Experts of a small language model.
Size: width 448, 129M parameters.
Experts: 48 experts in each of 13 layers, 128 clamped SwiGLU neurons an expert, 6 picks a token, a softmax router.
Training: 946M tokens, 14438 steps.
Below are experts of layer 9 (counted from 0) of a mixture-of-experts language model. Rows are named gate (a neuron's input weights, with its number), up (a neuron's input weights, with its number) and show model dimensions 320-383. Each number is 128 + 32 x the weight over its row's rms, rounded and kept within 0 to 255.
Before each expert's rows: "mostly gets" lists some tokens that are sent to it at least half of the time. This comes from a sample of Wikipedia text that the model never trained on.

# expert 28
mostly gets: ", ", "), ", "); ", "but ", "). ", "\", "
gate0 [131 108 136  89 162 149 128  98  79  94 163 120 128 173 134 165 108  94 138 157 134 110 107 175 152 153 124  99 128 169 122 139 150 133 151 147 115 104  97 124  62 121 130 124  55 107  71 142 152 173 159  94 122 155 124 140 123 115 204 151 156 181 162 162]
up0 [132  96 113  95 119 108  96 105 114 142 163 160 111 162 166 109 111 116 108 148  94  98  94 158 128 204 105 143 145 196  79 112  96  99 143 142 166 166 175 108 102 173 133  81  75 135 155 206 105 161 184 114 162 173 118  86 125 146 158 159 131 129 183 132]
gate1 [146 203 126 129 110 129 117 112  84 144 141 171 121 137 104 119 192  77 103 180  91 152  70 146 178 173  99 132 141 124 152  91 137 105 167  85 122 124 150 182 127 169 127 195 113 134 167  75  91  81 197 197 113 109 111 136 134 140 199  91  77 180 104  81]
up1 [113 176 107  74  94 139 189 116 105 147 156 153 145 120 120 122 152  94 142 147  91 171  87  94 163 131 114 130 152 131 105 121  78 120 112 113 143 122 160 166 175 154 106 190 122  91 121  99  88  79 180 154 118 179 131 118 160 109 161  83  83 136 145 108]
gate2 [122 152 158 144 124 149 116 121 136 170 147 130 151 167  93 151  94 118 171 164 164 110 152 148 122  76 106 106 124 125 109  99  87 133  87 116  92 129 128 135 176 142 112 108 170 110 152 134 145  73 152 176 159 146 151 143 118 141 151 112 132 126 143  89]
up2 [136 136 119 100  93 132 103 124 164 150 159 122 121 162 141 160 122 158 134  95 156 123 145 185 154 134 120 106  98 158  78  72 136 177 138 153 159 115 115 178 206 201  94 111 195 175 166 167 168  36 103 124 180 174 103 105 114 117 163 158 101  97 218 152]
gate3 [106 164  64 170  98 156  94 134 159 187 128 140 136 132 157 123 103  76 129 206 166  74 139 111  69 115  74 138 129 133 111  82  97 147 131  80 138  94 152 130 125 108  78 200  63 102 111  53 120 129 111 155 179 172  61 143 136 150 181  45 180 127 109  51]
up3 [123 177 103 141 128 162 127 172 134 154 158 158 129 113 166 157 173  63 124 185 108 123 160 138 148 111 104 101 163 150  89 110 113 187 124 117 138 147 139 163 128 140 121 132 108 159 117  45  64 100 117 128 168  92  80 134 136 118  96  97 111  99 126 113]
gate4 [150  88 132 106 195 125 144 130 164  56  73 118 143 131 111 144 119 144 154 112 138 153 144 143 136 112 158  86 176  96 132 131 149 105 140  36 150 133 104  96 163 109 138 121 153 110 106  72 141 143 231 114 162 124 188 138 138  71 117  97 160 126 130 158]
up4 [146  95  81 152 113 105  99 137 148  97 112 135 107 140 128 155 171 179 193 136 158 168 180  98 126 114 120 141 168  89  25 125 127 106 158  56 128 144  79 104 129  93 161 174 212 116 113  54 152 160 191 121 194 117 143 177 148 108 158 143 156 135  86 172]
gate5 [169  92 121 146  97 130 113 166 116 127 121 126 132 125 103 169 136 134 121 153 170 166 107 145 115 112 166 181  86 132  86 116 141 124 121  85  69 110 122  81  82  39 127 136 182 120  73 120 141 134 136 163  96 122 126 158 113 110 172  75 149 182 149  87]
up5 [200 127 138 154 138 166 143 143 142 176 154 148 145 141 102 146 144 140 140 100 139 115  76  90 133 112 135 178 119 140 112  65 171 136 144 118 133 102 126 131 120 120 141 111 140 147 105 141 124  96 122  97 142 174 137 141 142 146 136  92 135 122 158  95]
gate6 [142  75 171 163 115 109  90 189  91 150  64 113 155 139 120 110 137 153 133 146 112 119 111 106 140 110 159  67  99 107 174 116 127 179 135  83 154 161 184 151 150  84  32 116  97 121 107  79 117  81 150 161 104 130  82  91 185 152  56 158 124 147  81 134]
up6 [159 194  71 147 130 124 178 127 138  80 152 155 167 152 158 195 140 123 152 146 133 185 122 140 160 166  96 153 148 172 132 117 133 162 121 124  97 128 104 111 103 154 166  84 123 180 149 100 117 126 136 117 183  53 179 142 133 124 101 102 151 133 153  95]
gate7 [ 79 113 111 210 116 102 152 212 145 156  86 135 139 155  99 215 110  95  92 136 131 106 160  94  81 129 112 116 116 160  68 114 125 185 155 119 140 118 156 147 112 141 118 105 109 176 131  94 135 138 111 120 147 136 166  71 185 141  43  76 150 135 127 127]
up7 [ 79 152 167 183 123  83 161 149 111  80 128 139 150 132 124 239 127  68 139 139 161  80 104  77 116 167 129 139  71 161  46  72 108 194 150 110  96  85 159 157 157 121  71 131 110 127 120  97 119 137 130 109 114  67 165 106 137 157 126 106 171 147  97 103]

# expert 0
mostly gets: ". ", "). ", "\", ", "but ", "\". ", "', "
gate0 [152 134 162 185  68 119 116 120  74 145  92 136 173 127 190 154 121  98 150 126  99 141 150 110  94 124 121  86 108 139  97 162 169  98 114 155 191 140 117 138 107 126 192 103 134 146 112  43 166  89 125 149 157  56 172 135 131 133 112  69  98 115 176 129]
up0 [180 176 134 171 136 171 117 153  87 108 102 102 164 102 160 143 138 138 140 138 176 120 125 121 156  89 147 143 127 140 167 138 168 128 162 112 175 170 105 123 110  90 145 165 160 138 113  43 142  44 117 205  87  88 205 126  98 154 113  81 115 129 174  84]
gate1 [ 95 201 168 117 159 162  90  63 175 163  94 145 185  92 106  67 183 120 188 130 112  95 166 127  98 132 210 141 123 125  67 159 132 146 142  69  50 122 125  36 130  87 117 167  78 131 210 120 143 103 130 116 143 168 139  91  96  92 167 168 151 166 152  86]
up1 [155 123 189 115  98 167  55 102  79 125  73  85 107 133 139 177 112 162 190 131 110  85 150 128 100 164 205 189 176 121  44 207 166 148 126 155  67 142  70 107 154 113 145 128 135 168 185 189 108 121  97  98 129  83 155 125  89  90 134 159 180 138 158  72]
gate2 [ 86 108 143  81  83 174 129  86 196  53 140 130  94 166 103  98 153 161 177 148 156 124 115 101 100 134 151  95 136 124 144 114 143 123  97 133 155  59  43 136 164 150 159 141 134 157 156  86 135 139 116 136 116  85 102  48 110 160 140 133 115 110 153 173]
up2 [135 137 149 105 105 142  91 182 187 142 157 104 130 108  91 132 199 174 130 156 135 138 107  94  94 158 129 109 135  82 164 114 143 102 109 185 190 147 102 152 139 113 111 164 110 194 179 144 119  30  73 122  72 143 102  70 162 146  94  61  95  95 109 132]
gate3 [123 107 109 155 170 114 136 167 146 128  82  85 189 149 141 139 112 122 118 153 109 129 155 139 188  85 107  93 162  82 178 125 135 130 154  94 114 146 155 104 135  61 187 124 179 103 128 107 129 107 155 155 156 177 163 123 130 118 124 158  90 155 101 101]
up3 [159 106  80 129 134 139 109 145 126 110  76 133 198 142 139 122 124 117 145 141 123 116 173 132 160  90 107  86 155 110 127 128 118 145 125  88 123 118 157 149 105  46 165  88 138  89 102 101 120 117 149 114 205 173 178 124  71 133  81 116  99 117 117 100]
gate4 [123 174 162 163 167 135 152 142 138 122 224  87 149 144 118 158 178  73 161  92  69 142 155 157  85 136  85 102 144 167 119 108 124 111  81 137 135 174 185 100 137 121 182 123  95 123 104 142  85 177 141 118 159 111 107 150 161 170  79 137 154 154 188  93]
up4 [132 154 139 197 129 106 131 179 118 124 125 118 115 214 144 154 167 128 137 113  91 132 130 129  88 191 132 148 146 113 163 145 122 133 156 162 131 171 151 148 144 103 155 128 162 120 145 124 128 181 120 145 113  98  87 156 119 151  79 122 159 139 167 115]
gate5 [ 90 141 110 136 116 122 138 155 128 136  49 148 153 193 121 130  86  90 120 119 169 144 139 132 136  99 128 114 106 186 164 141  80 142 147 116 108 132  51 119 108 109 125 105 180  88 115 115 134 106 135 115  82 128 111 145 121 143 112 133 155 113  55 103]
up5 [ 80  88 124 127 101 153 119 129 133 165 151  87  86 146 123  74 120  82 127 127 189 130  86 151 127 141 132 122 182 202 150 111 144 105 138 111 153 113 129 165 141  93 124 131 116 112 147 107 177  76 155  90 143 122 157 131 159 180 125 150 141 107 106  71]
gate6 [147 154 165 142  87 155 127  95 107  80 143  90 144 103 134 137  82 106 133 152 148 147 107 121 163  78 147 130  76 152 123  98 134 128  80  54 102 101 111 179 158 150 200  58 146 121 114 162 166 155  93 138 200 191 152  91 121 113 119 130 113 126 115 116]
up6 [138 166 165 147 109 172 111  78 114  97 119  62  54 172 149 167 126  79 107 114 146  93  77 112 124 143 178 146 147  98  83 111 143 116  90  93 100 120  89 118 167 102 174 125 129 142 148 162 114 140 132 100 193 231 161 140 140 138 178 138 122 127 120 144]
gate7 [ 71  79 139 127 101 107  95  79 135 120 138 124 144 172 167  96 115 117 140 142 128 103 147  79 146 152  97 103 116 136 119 148  94 142 139 126  96 111 118 128 110 118  94 105 189 134  87 119 148 118 164 171 123 144  97 115 125 171 148 131 124 139 136 144]
up7 [138 137 139 125 105 151  82 116 105 131  81 145 157 129 121  73 136 120 127 160 156  85 162  91 140 111 102 134 146  89 102 118 142  63 146 144 162 120 129 129 151 125 130 153 137  77 100 113 121  95 194 165 127 116 159 140 107 146 105 109  93 141 108 138]

# expert 12
mostly gets: "\n", "\n\n", "\n  ", "). ", "==", "== "
gate0 [141  89  92 170 175 145  67  50 161 178 162 127 112 112 136 131  90 107  81 139 120 174 124 136  98 109  76 141 140 158  88  99 158  83 127  71 107  83 114 135  90  84 157 111  82 124 101 183 148 110  93 113 105 170 179 127  96 125  88 125 173  59 151 153]
up0 [147  72 154  94 146 160 112  67 130 150 144 114 119 186  91  98  92 114  96  69  88 176 139  74 120 117 119 157 118 153 153 129 151 111 120 135  85 121 100 125 161  87 117 104 142 123 135 161 104 113 155 102 140 140 118 173  81 132 100 111 109  75 112 155]
gate1 [154 120 123 112 157 123 130  90 145  98 112 104 176 124 138  58 114 157 108 179 118 160 150 151 151 116 145  75 112  95 160 125 142 131 165 190 120 163 116  87 101 143 122 127 102  83  98  93 109  51 132 107 164 157 178 152 155 147 139 125 111 113 138 145]
up1 [120 158 110  99 140 149 109 164 122 138 154  97 161 126 139  98 106 106  92 216  89 184 163 124 188 165  98  93 153  67 149 142 100 177 121 145 100 110 135 124 123  92 144 126  99 104 144  89 124  83  94  56 179 182 117 143 179 153 147 117  83 122 140 142]
gate2 [144 103 198 126 189  96  90  49  97 129 132 118 104  90 127 153 165 229 113 139  72 109 135 114 163 110  80 161 143 110  76 158 135 116 147 139 106 112  91 120  97 151  82  87 166 126 169 142 118 113 145 131 107 131 161 144  95  98 121 185 125 216 127 100]
up2 [175  88 170 118 181 115 142  94 121 154 168 154 117  90 113 170 167 141  82 143 119 119 105  91 130 150  84 123 146 119  79 109 154  81 198 125  81 119 101 140 128 105 110 108 115 136 179 144 121 125 135 144  96 107 191 179  96  99  97 137 127 207 125  67]
gate3 [117 175  96 116 159 157 108  86 103 160 148 168 129 118 149 121  97 129 113 158 155  83 142 100 148 194 148  98 140 144  83 116 134 112  48 142 176 119 163 131 109  89  70 153  72 140 156 128 165 161 156 147 134 174 116 185  93 126 131 102 151 147  79 134]
up3 [149 152 105  89 151 142 105 107 126 137 166 150 177 101 181 145  90 107 153 184 124 136  98 129 118 113 180 134 134 117  80 181 112 121  87  97 171 128 139  98 120  65  91 155  77 135 171  98 127 154 105 125 120 190  96 162  98 158 140 101 111 198  64 139]
gate4 [162 148 143 163 122 181  99 146 145  97 134 115  72 174  98  82  96 148 129  98 148 192  60 147 171 139 148 126 116 164 135 124  98 127 148 116 115 103 184 116 154 162 195 109 134 136 186 126 129  78 166  92  85 172  69 173 134 140 168 104 136 143 162 159]
up4 [163 180 113 142 135 135 105 170 134 166 111 124  84 194  84 179 112 164  86  89 150 126 107 140 106 164 112 182 152 109 102 157 157 148 139 125 116 175 158 121  67 122 152 148 129 170 130 109 126 126 119  93  94  95  71 140 175 135 122 102  90 153 180 188]
gate5 [143 183 113 113 105 161 136 130 120  90 133  78 139 129 120 141 110  90 109  81 120 107 106  79  82  81 147 104 131 148 166 120 124 145 167 143 125 177  95 191  88 140 130 131 146 137 128  98 162  48 148 134 115 158 137 113 178 143 104 108 122 141 118 135]
up5 [177 160 101 138 119 138 117 139 101 116 170  90 194 118 120 129 127 100 131  59 186 128  90 125  82 138 143  96 162 148 171 111 110 131 113 149  95 196 149 197 157 131 121 112 179 121 133  98 156  84 181 136 141 133 136 140 174 160  96 145 126 127 102 115]
gate6 [122 153 120  86 166 131  89 150 173  95  86 130 144 107  53 155 174 183 134 121 119 108 122 127 123 158  60  94 139 124 124  68 143 118 129  76 166  88 138  67 119 198  82 173 105 184 144 124  84 140 145 105 154 120 127 209 181 160  97 147 175  75 166 130]
up6 [ 72 114 113 152 108 163  66 160 153 116  93 148 192  75  77 108 161 167 115 131 129  76 157 181 171 141  92 129 156 127  69 128 177 112 113  88 139  85 184 110 138 222 109 160  99 173 158  99  74 143 187 146 144 147 104 126 181 119  77 157 108  97 168 147]
gate7 [ 81 132  63 127  97 123 165 161 115 112 156 107  77 140 121 133 143 155 182 106 156  88  87 105  69 135 124  65 105 192 130 163 145 143 164 158 128 192 107 145 148 119 118 158 123 146 186 109 164  94 112 132 115 114 145  88 129 126 128  76 126 165  92  69]
up7 [105 120  72 108 106 107 147 111  96 110 136  96 120 136  74 143 128 121 160 115 118 150  78 154  81 135 113 141 102 126 124 130 149 118 144 190 130 138 125 123 135 118 144 155 122 161 148 103 138  73 140 143 101 123  88 106 133 115 129 109  81 136  95 115]